From a checkpoint of a small mixture-of-experts model trained on Wikipedia: 353M tokens.
Below are experts of layer 7 (counted from 0) of a mixture-of-experts language model. Rows are named router (the router's row for the expert), gate (a neuron's input weights, with its number), up (a neuron's input weights, with its number) and show model dimensions 64-127. Each number is 128 + 32 x the weight over its row's rms, rounded and kept within 0 to 255.
After each expert's rows: "gets" lists some tokens that make up at least twice as much of what it gets as of all text. This comes from a sample of Wikipedia text that the model never trained on. Tokens count by the router's weight.

# expert 34
router [116 106 125 130 129 105 142 136 124 133 144 131 101  73 175 151 100 121  91 143 114 127 137 124 112 113 104 114 110 125 125 114 150  66 128 175 167 113 171 140 148  99 135 197 224 140 159  94 103 213  96  98 119 110  82 108 137 188 129 133 175 116 138 191]
gate0 [ 76 184 159 180 141 137 116 122 103 143 156 113 155 119  61 158  86 158 123 167 164 187  97 119 165 169 132 122 122  86 157 185 108 112  89  91 142 132 155 168 136 147 126 148 170 140 175 138 127 158  72 165 149 122 152 121  99 140 129  91 158  77 194 192]
up0 [165 150  92 106 158 120 113 121 144 164 101 141 151 132 128 166 169 181 101 145 126 117 136 153 123 112 159 110 126 111  98 144 175 153  76 154 157 114 139  89 127 120 127 175 144 162  97  92 125 119 103  85 142 142 158 111 164 145 180 156  94 156  70 167]
gate1 [ 91  99 125  96 156 124 168 168 101 150  84 170 149 114 134 133 140  90  73 163 124 116 105  96  76 153 134 149 178  98 110 132 117 125 118 124 114 157 141 132 157 121 170 139 187  58  89 115 138 156 186  49  95 127 223 119 121 215 114 144 160 196 121 168]
up1 [158 125 127  81  62 110 134 142 135 116 137 126 165  77 160 159 146 129 131 126 135 101 110  53 119 150 164 119 126 106  97 155  74 157 111 105 171  87 101 172 135 124 193 133 110 110  64 141 117 107 157 103  95  86  83 107 107 118  97 180 128 159 137 118]
gate2 [150  71 142 148 141 108 175  59 142 161 132 170 191 114  90 127 137 173 131 128 137 170  97 114 123 144 104  40  54  91 153 171  96 129 122  98 109 104 165 104  99 112 136 111 142 104 178 167 126 106  96 174 140 101  96  51 145  97 143 176 160 131 180 242]
up2 [124 162 136 108 122 178 154 167 127  88 129 137  44 134 138 127 105 129 166 132 119  73  85 127 143 209 175 158 112 153 110 151 156  83 118 175 147 150 102 144 139 214  95 127 122  46  98 119 112 149 126 120 114 148 132 127 122 153 130 114 117  51 134  50]
gets: "\n", ":", "-", " Location", "==", " Species"

# expert 3
router [112 110 190 188 122 136 146  92 151 126 101 211  93 147  78  79 122 144 111  99 118 116  99 131 162 126 157 140 105 154 170 153 159 150 123 138 125 101 141 117 128 102 119 171 123 136 140  80 115 107 119 148 207 169 109 114 148 185  96 147 204 122 165 176]
gate0 [160 219 117 133  86 190  97 181 125  73 114 137 181 131 144 135 128 176  94 169 163 122  96  92 169 119 132 174 135 156 153 181 163 190 110 122 109  85 105 141 181 147 155 114  97 128 194 141 166 129 181 149 182 133 100 150 113 142 107  54 182  91 104 154]
up0 [ 91  96 157 127 138  34 155 124 102 160 183 142 125  94  93 177 163  96 162 130 147 129 103 159 125 119 107  92 125  98 131 100 119 129 202 160 128 176 143 124  79 122 116 135 176 133  46 136 137 102 113 111 125 155 141 123 165  85 148 140  83 134 174 108]
gate1 [131 191  93 140 103  90 161 144 138 131 128  70 125 106  98 115 137 122 143 157 101 106 147 120 108 136  93  66 133 105 187 146  53 182 121 136 154 168 105 125 116 137 114 147  98  84  58  84 145 104 140  74 170  94 135 131  58 157 146 139 166 170 129 143]
up1 [130 210 125 115 137 130 136 156 103  87 109  96 117 130 128 130 138 107 140 110 172 100 179  89 135 176 127 117 115 104 139 136 152 170 117  79 126  93 170 130 117  49 158 151 140 104 132 133 102 168 112  65 167 141  77  90 112 115 159 150 177 194 153 114]
gate2 [150 143 112  60 141 139 173 155  99 141 150  90 163 181 187 124 146  65 133 169 106 126  93 110 141 136  95 178 147  91  99 124 135 157 121 138 170 126 103 143 138 116 149 137 128  55 167  69 107 106 123  82 157 103 140 105 113 146  74 137 149 120 117 158]
up2 [149 119 168 107 149 156 151 190 100 110 138 104 114 123 196 133  98  93 124 162 115 145  65  78  96 140 148 149 156  97  95 137 141 130 145 129 160 106 122 196 147  91 118 152 145  96 186 111  93 151 134  49 144 131 142  46 124 137 114 115 108 115 125 108]
gets: " ", "1", ".", "–", "3", "2"

# expert 41
router [143 124 119 172 125 106  89  92  64  85  75 182 107 104 136 160 136 153  71 126 115  97  98 184  73 120 172 113 127  51 121  97 122 184 109 144  93 150 179 124 124 144 114 208 138 152 102 117 146 137 114 138 153 117 126 124 151 145 111 152  86 153  79 126]
gate0 [123 111  95  86 151 128 114  57 142 128 115 100 121 119 126 158 165  88 126 147 133 109 103 155 128 159 168 153  92 123 119 162 130  68 110 150 174 164 175 180 164 122 115  74 135 177 143  86 156 142 135  81 158  77 129 117 113 101  88 150 106 125 129 143]
up0 [139 136 139 167 122 108 187 148 135 108 109 173 132 198 163 112  90 127 123  98 118 125 162 146 120  85 100 128 108 187  94 131 123  87 153 123 118 125 120 157 136 146 124 151 161  58 147 147 101  86 107 157 143 161 151 104 179 185 127 153 130 143 108 150]
gate1 [165 124  93 129 170 138  99 128 129 179 116 177 140 151 114 128  23 109 131 124 123 124  68 153 136  61 116  93 123 115 113 146 173 142 113 190 218 113 129 118 181 125 128 138 124 101  99 168 194  93 130 132 116 129 114 125  81  96 121 117  78  98 180 126]
up1 [ 97  75  82 145 150 113  51 120  86 167 136 185  77 166  74 104  81 118 104 189  58 116 101 169 101  92 125 172 160 138 113 103 177 190 100 211 198 124 116  78 152  75 129 166 136 134 123 117 135 149 145 181 108 120 186 118  93  90 142 126 147 102 131 131]
gate2 [175  81 143 198 112  75 153 155 111  86 129  71 132  96 154 174 117 161 125 145 118 153 128  97 136  99 172 149 123 166 118  77 167 153 114 128  74 190  99 154 105 215 112  76 146 144 130 146 166  93 112  87 110 109 112 127 116 115 124 144 153 179 139 153]
up2 [151  81 110 178 142 100 170 162 112 116 123  91 140 134 146 126 115 136 134 151 120 138 152 127 159  49 204 131 147 153 103 103 163  85 134 123 113 204  83 161 109 164 104  81 127 132 133 159 147 102  89 135 121 132 137 113 112 100 119 164 129 156 129 150]
gets: " ", "1", "9", "0", "2", "–"

# expert 55
router [ 98  81 179 174 135 100  76 120 141 174 150 136 103 137 174 139 107  90  87 116 124 117 160 119  92 123 104 157 126 155 128  90  94 117 158 140 139 167 127 125 155  59 162 220 180  65 173  78 120 160 127  94 126 153 157 174 141 138 165 145 212 145 151 119]
gate0 [169 119 109 122 124 134 162 142 172 118 169 133 185  98 119 110  96  70 158 135 153 132  64 140 125 145 133  97 180 158 102 126 111 116  89  82 114 111 104 123  80 127 123 111 160 106 109 106 139 124  75 174 127  86 124 177 169 117 103  97 109 180  71 128]
up0 [ 88 166 140 167  96 147  97  76  93  96 183 146 116 118 122 163 152  98 106 207 163 105 113 188 137 131  90  71 147 144 105 131 181 140 180 110 130 142  96  60 118 132 128 128 133 196 150 153 160 188 131 134  62 171  84 172  97 124 116 130 131 165 150  85]
gate1 [167 142  82  72 110  75  88 140 128 189  64 141 148  73 158 108  92 106  80 127 105 117 122 129 130 152 136 144 117 161 112 146  56 127 128 164 101 130 130 186 133 159 157 161 135 126 108 156  69 154 153 102 135 187 127 136  70 130 137 119 118  88 114 104]
up1 [101 162  97  65 175 109  79 108 190 137 138 167 131 100 140 201 111  66 108 108  99 156 131  86 131 153 135 127 115 158 100 127 121 137 115  98 157 146 179 135 152 136 144 126 177 132 134 128 122 122 134 114 139 151 118 147 153 110 129 116 122 136 112  71]
gate2 [119 160 171 161 191 163 142 110 129 146 147 160 103 142  42  93 114 101 131 125 171 112 143 100 136 123 146 187  59 173 135 158  97 147 130 187 116 145 152 152  54 123  96 147 112 117 156 180 120 105 107 185 113 176 143 124 115 147  68  60 156 142 118 153]
up2 [225  78 147 110 120 125 150  90 139 138 120 118 171 132 128 110 151 106 173  98 162 153 164 150 137 141 153 101 122 126 210 138 141 144 167  90 111  52 115  91 147  97 149 149  96 118  87  83 148 201 133  89  96 143 117 114 149 172 129 161 125 140 139 138]
gets: "|", "-", "\n", ":", " by", " Total"

# expert 54
router [ 98 153 103 118 151 169 122  98 164 116 140 101 113 163 147 149 140  62 164 191 116 176  90 149  80 151 156 200 114 126 124 153 135 116  88 122 135 128 127 152  99  99 150 119  94 116 169 136 159 142 109  88 113 125 117 161 128  86 130 152 158  61 158 119]
gate0 [161 149 145 169 155 120 151 126 117 144 119 141 157 116 164 127 167  95 119 144  99 120 103 132  99 160 133 150 145 223  99 112 151 183 152 103 167  84 102 148 172 143 147 125  75 123 151  74 122 179 193 104 169 195 112 138 150 135 114 166 174 107 129 166]
up0 [118 105 111 117  85 141 147 135 144  55  69  89 119 109 111 131 106 166 153 138 125  90 167 157 125 115 111 116  87 120 146 146 143  78 117 161 154 182 164 150 109  69  88 147  80 188 120 161 123 129  65 136  82  98 181  87 126 116 110  93 103 128 137 111]
gate1 [123  97  94 158 131 177 179 141  51 125 154 123 119 168 152 146 223 139 105 124 113 167 158 157 115 107  96 130 164 163  73 146 157 126 118 145 133 174 107 143 147  59 141 165 139 113 159 154 162 144 142 119  38 155  87 124 156  87 128 179  98 126 132 138]
up1 [ 96 144 122  80 106 157 139 131 166 177 132  87 186 139  94  73 135 107 154  77 144 109 101  72 153 115 138 164 177 121 167 124 136 115 176  47  91  87 167 127  82 190 137 175 154 116 135  39  99 118  96 200 170 148 195 144 133 178 128 167 175 143 139 170]
gate2 [108  99 105 109  51 116 120 133 151 125 116 117 138 171 114 134 168  85 148 121 120 130 199  79 128 157 158 124 192 145 174 160  70 142 111 155  99 154 102  66 121 139 119 117  80 136 165 107  82 144 161 166  91 108  53 148 138 165 136 136 119 107 113  93]
up2 [138 158  75 112 166 127 101 119  85  85 119 137 132 116 154 102 121 170 179 208 110 163 122 121 163 104 121 106 164  74 105 179 157 155 125 169  65 119 123 142  87 137  76 153 113  48 110 125 107  77 175 155 139 138 130 154 160  77 152  95  64 131  76  80]
gets: " a", " of", " an", " the", " one", " first"

# expert 8
router [147 156 183 142 139 104 120 134 114 157 138  90 151  73 130 147 126 118 138  55 107 165  88  88 148 163 116 102 145 154 127 117 120 115  96 150  81  62 121 151 187 133 127 120  98 126 112 127 124 157 113  74 142 160 162  90  93 169 127 110 185 161 188 121]
gate0 [106 194 135  79 114 129 156 144 102 129  97  96 160 144 105 138  70 170 123 100 128 129 182 160 168 116 107 107 164  84  75 116  84 124 117 122 161 141 156 119 129 157 172 104 179 119 141 138 122 109 149 137 101 172 116 179 147 192 141  80 166  78  88 144]
up0 [159  73 162 122  89  36 167 135 124 123 157 163  72 120 124 145 132  71 104 123  75 117 156 106  98 116 152  79  77 165 148 135 141 103 163 172 102  66 117 150 134 169  73 157 101 170  98 121 129 168 131 144  81  84  79 114 149 100  99 143  77  96 122 173]
gate1 [151 121 120 172 157  86  68 113 106 126 135 120 165 104 152 127 146 137 145 113  20 162  56 165 135 155 124  98  97  85 128 116 136  92 170 177  55 156 172 120 142 168 177 136 131 123 157 126 101  86 122  71 125 136 140 163 127 100 177  95 145 174 120 117]
up1 [ 99 176 123  80 128 131 142 145 169 119 126 151 130 106 158 196  90 133 147  96 138 120 174 156 178 125  94 188 139 120 112 137 110 114 146  97 118  85 158 131 156 225 118 118  86 131 131 138 152 151  89 194 180 142  52 120  65 132 127 182 115 127 147  90]
gate2 [123 102 135  97 148 142  89 160 152  92 128 126  95 207 108 121 148 193 116 116 166 127  60  99  55 143 111 126 116  72 130 113 163 120 127 116 118 124 150 124 129 165 170 113  86 134 143 132  99  48 171 105 122 178  95 151 181 124 114  83 150  87 112 152]
up2 [138 163 115  86 123 104 144 142  66 145 118 152 137 183 140 127 181 177  86 181 133 159 117 115 112 171 136 198  86 124 114 114 176 142 106  95 166 138 151 105 122 129 109 124  99 159 121 130 124  33 127  93 115 170 133  90 135 176 129 132 121 128 120 155]
gets: ",", " and", " with", "),", " (", "."

# expert 4
router [104 149  91 127 112  82 130 127 100 142 137 104 172 132 111  74 133 127 128 116 125  74  98  83  98 190  85 150 106 191 172 179 132 101 102  95  47 140 129 144 179  85 128 102  80 117 138 166 142 131  65 117 136 108 112 188  77 128 108 115 121 133 170  98]
gate0 [127 108 143 115  95 138  81 135  53 127 110  74 136 111 100 109 137 121 142 104 129 164 115 174 123 182 138 169 115 119  86 170 171 112 141 125 105 106  76 122 103  81 113 109 120 110 193 207 127 140 115 151 158 103 107 111  85 186 114 151 117 159 113 122]
up0 [144 124 129 152 146 117 153 102 160 121  46 142 130 149 165 100  57 118 157  93 179  34 125 153  76 143 149  95 150 107 144 122 161 160 112 111 143 113 135 107  82 199 157 132 136  88  52  94 119 131 121 149  84 128 120 150 136 132 173 120 124 119 124 122]
gate1 [118 137  97  75 102 122 152 134 104 115 121 131  98 170 192 156 118 139 157 113 117 152 128  95 144 121 122 140 187 145 112 134 128 117  77 156  92 137 144 204 146 161 142 218  88 101 122 177 157 103 131  61 177 138 103 151  82  61  84 126 104 134 119 144]
up1 [102 139 165  85 151 112 144 158 164 151 158 184 113 123 185 114  97 133 140 114 134 115 104 113 130 123 129 107 134 168 126 140 218 130 119 171 109 113 177 168 112 129 154 159 134 120 127 187 131  86 115 130 130 144 132 114  82 105 143 138 135 100 152 120]
gate2 [170 118 140 120 190  79 168 161 145 101  80 157 115  59 128  92 156 124 175  97 138 123 134 152 140 116 113 136 111 172 112 117 138  82 140 115 134 154 123 127 167 139 155 117 125 137 124 138 196 174 164 152 112 153 158 111 113 157 106 170  81  93 136 156]
up2 [110  77 108 108 144  78 150 134 188 158 125 102 139 164 105 133  86 157 120 163  94 140 140  75 191 130 128  87  89 141  70 126 151 102  97 165 197 149 149 125 149 139 213 119 127 149 160 123  80  83 108 136  86 110 145 143 101 161 170  94  68 144 136 162]
gets: " and", " to", " or", " some", " a", " with"

# expert 43
router [119 152 136 104 163 170 125  95 174 105  74 106 113  78 140 101 131 112  85 107  84 126 107  99 115 176 101 160 147 156  81 156 133  95 188 196  86  77 143  99 114 106 157 130 147 134 116 106 178 115 127 133 129 137 141 172 116 154 134 128  85 127 119 115]
gate0 [158  83  99  89 176  94 112 147 130 149  67 116 162 110 125 119 155  87 133 144  95 102 106 112 133 109  62 164  65 111 173 101 136 115  60 146  64 160  91 103 121 161  80 124  96 117  92 167 148 125 168 125 130 177 163 108 171  85 205 134  65 107  95 156]
up0 [160 141 155 148 122 130  99 120 124  83 157 120 118 109 102 127  62 175 106  80 153 191 159 154 137 137 207  94 134 119 105 124 136 132 179 130 205  71 154 144 103 118 122  90 137 135 146 129 126 154  85 171  94  90 117 148 133 129  44 113 214 125 152 140]
gate1 [160 104  72 106  90 130 129 106 118 115 160 115 115 143 124  81 151 148 100 152 141  84  66 220 117 116 168 107 138  96 130 149 132  87 102 159 135 128 203 134 136  66 103  80 146 147 249  86 145 122 162 114  87 169 137 109 157 129 149 118  98 138 141 152]
up1 [113 146 139 145 188 106 144 197 135 158 126 130 135 136 126 170  96 118 138 103 109 153 162  88 111 127 132 130 101 147 159  87 143 160 101  68 123 100 101  95 153 143 148 238 102 148  52 158 113 133 114 153 186  99 103 138  87  90 162 156 184  93 102 118]
gate2 [183  82 104 101 121 140 133 117 169 152  81 136  81 130 131 126 132  70 112 138  87 109 135 124 114 130 180 132 132 181 169 168 131 109  99 162 134 187 112  53 159 140 154 169  74 167 158 100 177 160 161 125  98 104 112 100 163 102 107 109 152 100  87  70]
up2 [130 172 116 133 142  82 122 158  72 101 153 112 162 114 142 121 145 181 163 151 175 159 130 145 155 105  94 129 128  65  99 103 118 167 133  84 165  86 129 151  91  82  88  78 136  58 118 167 109  85 116 131 172 107 125 143 141 101 117 133 142 174 180 186]
gets: " |", ")", ";", "\"", "|", " —;"

# expert 23
router [114 192  97 117 161 118 135 102 125 112 170 107 108 121 108 153  70 132 146 188 117 108 149 159 132 154 139 187 104 133  95 132  89  86 116  97 168 164 138  94  89 116 104 134 137 170 121 158 143 119 125 132  63 125 137 128 125  87  51 147 121 113 158 122]
gate0 [167  92 175 153 113 141 151 125 103  60 125 150  79 140 163  98  94  91 142 113 136 163 115 144  85 143 104  50 114 129 209 111 111  84  79 148 115 160  91  94 109 173 145 148 134 134 106  88 180  62  93 129  74 145 155  78 125 140 110 158  78  92 117  79]
up0 [169 150 105 148  97 157  97 104 122  39 146 118 120 105 164  92 124  55  89 162 113  90 125 185 111 105 151 102 164  94 124 124 131  56 113 143 150  86  90 106 151 165 124 174 112 121  98 110 190 115  99  82 148 150  90 116 124  83 123 122  80 125 136  45]
gate1 [133  87 138 154 143 190 144 110 167 118 101  96 162 122 110 124  94 153 142 117 136 153 162 109 144 101  92  91 150 166 110 134 110 126 159 150 175 122 150 110 127 141 127 138 156 170 122 166 164 127 168 130 166 155 133 115 104 148 111 110  76 125 146 151]
up1 [158 120 125 114 170 174 113 131 127 118 158 179 176 101  82 135 121 116 102 175 185 137 131 112 136  53  70 156 173 130 147 157 147  99 113 144 205 146 128 130 178 190 124 206 155 196 118 136 150 101 156 138 100 144 164 146 140 122 119  92  94 131 153 154]
gate2 [118  85 109 140 141  68 172 122 177  65 140 110 103 161 140 154 146 142 117 134 108 137  99 135 168  82 109 145 140 148 137 109 148 122 120  97 126 131 117 151 151 139 130 176 198 109 140 130  95  97 135 151 132 164 180 147 136 185 104 154 108 103 164  92]
up2 [157 146 130 147 122  93  80 132 210 108 134 194  95 141 140 184 137 115 111 144 127 147  81 119 193 126 179 113 124 100 124 184 146 132 128  99  49 127 142 182 171  92 137 120 125 127 190 132 131 118  96 143 123 131 149 171 118 136  27 111 143  89 165 135]
gets: " a", " the", " an", " his", " first", " The"

# expert 45
router [138 172 165 119 146 143 147 100 130 134  77 160  72  89 102 120 121 103 105 126  95 132 108 102 102 103  71 135 135 118  80 178 142  99 175 142 112  62 155 159 111 109 120 103 132 178  85 119 111 140 103 155 178 121 157 170 116 109 172 122  71 147 198  86]
gate0 [138 119 129 169 128 153  99 133  71  95 124 118 102 205  67 133 150 196 142 144 153 125 134 126 138 163 121 126 143 138 132 125 156 104  95 178 121 128 144 153 108 122  57 118 122 153  93 177 136 146 118 102 153 118 122  67  94 126 113 135  69 127  95  78]
up0 [150 133 163 155 156 172  72  78 110 118  64 118 147 145 144 196 112 102 139 135 110 110 128 164 124 188 168 144 100  75 158 130 188 105 128 157 159 136 108 129  94 118  96 115 130 146 111 144 162 176 142  97 178  98 111 103 141 178 131 152 112 125 121 117]
gate1 [174 142  91 153  94  73 129 127 137 117 108 184 159 168 120  54  74 124 172 155 108 189 115 221  86 135 109 109 118 165 147 150 132  81 100 112 146 133 160 125 114  60 137 169  73 141 145 142 168 130  96  90  98 112 120  90  75 167 102  74 134  90  89 127]
up1 [187  81 129 139 117 115 163 164 132 119 154  78 107 140 168 136 142 147 121 110 144 126 112 122 128 146 111 158 134 111  83 134 136 135 106 115 165 131 140 109 181 146  86 190 180 107 196 100  21 148 128 217 124 139 133 144 100  85 162 142 123 151 119  94]
gate2 [240 106 153 140 116  74  96 129 153 120  90 141 121 122  92 119 124  91 172  61 140 171 162 162 131  80 150 122 134 150 162 144 152  94 170 115 192 131 130 139 100 132  94 153 104 164 171  98 144 159 103 177 122 188  91 198  88 119 120  99 110  97 161 129]
up2 [ 59 141  92 127 136 187 121 139  99 135 140 113 163 126 164 138 145 166 112 144 166 117  98  83  96 152  94 130 182 178 144  91 140 181 132 127 130 147  87 142 170 169 139 102 160 104 157 175  81 125 112 140 129 136 128  66 181 111 118 120 142 169 153 130]
gets: " |", " ", ";", ")", " –", "',"

# expert 12
router [136 120  57  73 135  82  92 172 108  75 101 129 182 140 155  97 125 100 154 118 127 135  87 124 163 105 129 118 125 127 102 110 154  97  78 134  86 118 158 157 111 124 126 109 141 126 158 157 137  84  76  67 111 144 166 159 120 158 186 155 141  89 163 118]
gate0 [142 138  75 134  99 130 119 118  88 129 114 145 138 144 180 134 103 144 129 123 117  74  72 100 145 129 112 128  97 111  74 121 117 173 164 113 133 149  99 134 108 142 166  87 135 131 113 145 135 140 153 118 140 156 181 109 118 184 176  48 118 148 126 106]
up0 [ 92 112 222 141 163 112 103 145 170 102 123 110 130 136 139 130 131 111  73 130 136 144 150 151  91  97 109  44 136 113 186 160 134  91 107  68 118 113 159 159 111 107 111 174  77 136 137 123 144 123  84 121 110 103 105 162 102 100 101 192 108 157 185 161]
gate1 [163 107 151 130  62 125 108 142 112 119 127 117 123 157 125  80  85 159 112  83 152 108 143  87 119 169 123 135 110 127 162  90 201 130 124 121 132 168 118  67 157 158  77 148 179  79 126  89 115 113 100 151 124 112 137 128 137 115 192 135 204  98 157 187]
up1 [121 171 130 121  96 162 166 119 189 187  86 141 169 126 101 129 114 129 125 120 149 155 149  48  96 180 131 134 161 165 149 184 147 123 109 156 119 107 128  51 108 107 150 106 164 110 136 185 139 181 161 119 153 142 130 165 150 151 136 146  84 139 160 135]
gate2 [171  97 138 185  99 117 181 112 122 165 169  84  96 134 104 184 101 112 134 139 151 207  99 141 115 179  87 176  69 174 127  88 124 153 163 106 104 131 131 126 128 125 105 138  88 127 126 135 148 106 131  78  95  92 135 125 106  88 132 132 152 129 147 105]
up2 [146 130 183 131 154 179  96 137  99 135 129 114 126  90  97 171 168 178  94 143 129 101 123 160 130  93 174 115 165  60 161 181 130 101 142 133 153 155 129  86 105  64 120  43  73  90 142 127 123  57  81  65 121 145 207  85 118 156 130 155  51 110 160 141]
gets: ",", " was", " and", " is", " were", " be"

# expert 9
router [110  98 145 160 147 136 107 122 118  94 119 111 135 107 199  99 146 206  94 130 141 126 140  96 129 105 108 157 183 156 105 116 148 173  84 180 115 115 165 107 153 102 152 123 196 116 167  54 130 204  66 107 147 135 161 133 115 163 164 206 111 134 208 126]
gate0 [132 192 131 166 145 150 132 145  94 167 161 121 122 122 151 115 140  77 165 186 157  77 154 125 142  97  98 108 143 102 127  78  97  88 155 138 151 193 116 130 148 184 163 154 145  94 174 135  89 161 143 161 135 159  75  99 125  89 184 128  78 131 157 135]
up0 [ 90 173  89 132 114 127 148 157 161 150 139 114  72 113 179 103 126  56  98 181 129 123 141 100 118 133 125 143  89 153 117  96 141 113 134 135 146 161  86 135 114 150 176 118 106 106 178 156  94 109 178 107 171 140 110 116 152 127 189 115 110 109 107  86]
gate1 [141  89 120 125  66 119 187 139  97 130  88 122 108 159 134 167 112 111 141 121 148 107 134 146 126  93 113 156 184 114 160 153 187  82  88 157 184 160 114 123 139 145 129 143 148 185 113  99 149 139 162 172 101 105 109 180 113 155 125 103 101 123 166 139]
up1 [160  69 107 104  74 146 236  95  98 142  75 120 123 176  94 197 123 140 114 151 106 131 138 152 105  81  93 142 116  88 119 129 141  66 123 161 130 142  89 104 154 152 160 113 148 209 118  87  94 145 154 162  76 136 123 159 122 151 113 114 132  96 130 136]
gate2 [197 118 154 114 185 130 126  98  74 176  79 116 114 132 126 157 197 153 143 123 134 156 155 117 107 166 161 152 139 148 143 137  61 146 123 120 152 134 175  92 225 114  75 148  82 178 109 126 111 150 121 111 174 132  95 155 134 163  98 160 125 102 151 112]
up2 [122 106 126 140  87 111 107 107 170  80 152 169 123 149 124 137  53 125 130 118 118  87 125 145 167 120  84  96  89 135 121 154 150 117 133 145 118  98 130 134  63 161 162  76 155  73 148 131 109 126 128 118 101 163 168  83 128 136 178 108 118 142 136  97]
gets: ":", ",", ";", "-", ".", " |"

# expert 5
router [ 95 134  91  97 110 166  90 104 153  87 172 123 135 100 132  85 150 194 123 138  85 112  70 111 106 146 152 205 145 167 107  76 188 104 210 141  73  82 142 114 149 106 158 147 122 140  98  86 142 159 123 155 149 142 118 172 109 117 147 201 144 166 145 118]
gate0 [ 64  95 132 108  97 171 101 182 161 128 135 153  33 130 171  70 171 160 115 174 142 133 158  89 155 117 141 129 200 121 154 112 151 111 150 140  74 166 117  85 126 176 159  90 144 103 115 163 150 155 197  75 168  84 133  85 129  96 170 131 126 118 164 124]
up0 [148 173 105 132 154 149 143 125 150 132 136 169 174 147 126 113 121 193 105 110 121 133  90 126 160 126  95 133 175 147 142 115 118  85 168 133 106 131 150 166  53 127 184 148 135 122 128 141 164 173 139 108  94 157  87 154 107 139 129 135 190  95 117 150]
gate1 [148 131 127 118 139 143 121 142 101 148 130 148 181 141 152 125 120 122 155  91 138 121 116 126  74 192  62 156 155 118 165 140 114  67 147 159 100 214 104 105 161 168 157 113 111 175 134 133 110 140 137 112 118 120  70 171  92 121  82 110 134 127 115 123]
up1 [140 106 125 121 155 160  77 141 122 141 146 158 143  80 172 141 104 155 145 126 132  94  98 114 111 194  73 152 149 173 107 158 138 119 180 160  69 144  78 106 145 161 136 122 145 133 184 123  81 119 149  97 126  94  67 172 106 121  78  94  93 142 114 166]
gate2 [133 119 136 161 112 151  90 166 176 166  58 191 125 116 110 118 161 103 175 120 131 102 160 140 179 114 127 129 163 168 145 140 177  41 103 145 161 133 146 104 140 108 145  91  97 140 171 146 121 175 157 158 148  82 107  84 179 127 131 198 152 145 144  97]
up2 [195 129 136 155  72 136 102 106 113 143 108  88 166 101 175 145 100  65 145 110 148 152  38  99 114 116 109 132  89 140 166 158 134 125 117 167 165 147 100 149 131 173 133 107 137 144 131 216 152 111  98 127 155  76 183 111 122 124 110 119 151 116 120  84]
gets: " |", ")", ";", "\"", ");", "%"

# expert 14
router [111 100 164 153 170 142 134 140 143 107 168 165  85  48 143 185 107 204  87 106 125 126 124 200  95 113 116  79 138 177 121 127  66 108 160  95 131 119 134 139 157  91 126 102 169 109 153  62 134 121  84 129 115 125 110 114  91 150 123 137 197  85 111 150]
gate0 [163 123 136 123 144  88 138 131 132 119  94 142 128  76 147 109 176 184  84 151 114 137 131 173 140 105 130 143 103 144 191 152 114  85 132  87 108 137 146 125 122 129  80 138 101 138 136 175 123 129  59  96 118 191 100 112  56 146 131 138 148  96 133 169]
up0 [ 34 133 117  66 153 107 109  94 113 112 182 124 106 103  99 116 153 140 103 145 167 163 169 123 122  66 114 117 198 121  82 134  97  93 160 168 141 125 164 153 131 111 136 140 111 148  87  75 173 131  57 180 112 122 156 137  69 129 119  81 112 103 152 102]
gate1 [153 107 125 134 115 152 121 109 188 154 169 151  86 102 128 126 151 139 151  63 149 127 121 147 126 124  34 109 128 155 157 154 130  80 121  87 100 126 137 109 158 121  99 181 199 128  95 132 124  98 147 134  65 114 151  78 199 129  90 168  98  75 112  95]
up1 [116 132  95 150 104 133 119 132 176 153 175 133  82  88 115 123 163 129 133  72  94 107 134 113 131 115  70 143 153 141 172 129 173 127  84  59 104 121 101  77 162 177 140 172 136 115  63 119 146  82 113 104 145 148 146 124 129 151 104 135  81  41 168 114]
gate2 [109 193  24 178 137 111 111 129  75  88 123 113 147 105 100 135 166  97 153 129 108 163 123 167 179 124 114 102 151 131  92 133 120 132 100 135 126 173 126 106 110 142 131 163 125 149 148  96 132 149 131 119 131 177 110 124 124 131 114  94 115 142 129 199]
up2 [159 188 117 137 130 148 143 146 109 192 113  95 127 198  83  97 132  65  95 169 125 114 145 154  67 134  99  98 139 134  99 127 114 136  78 171  66 132 125 133 117 155 153 129  59 111 111  68 115 130 128 160  99  98 117 118 160 128 105  88 111 116 138  95]
gets: "-", "\n", " |", "W", ")", ":"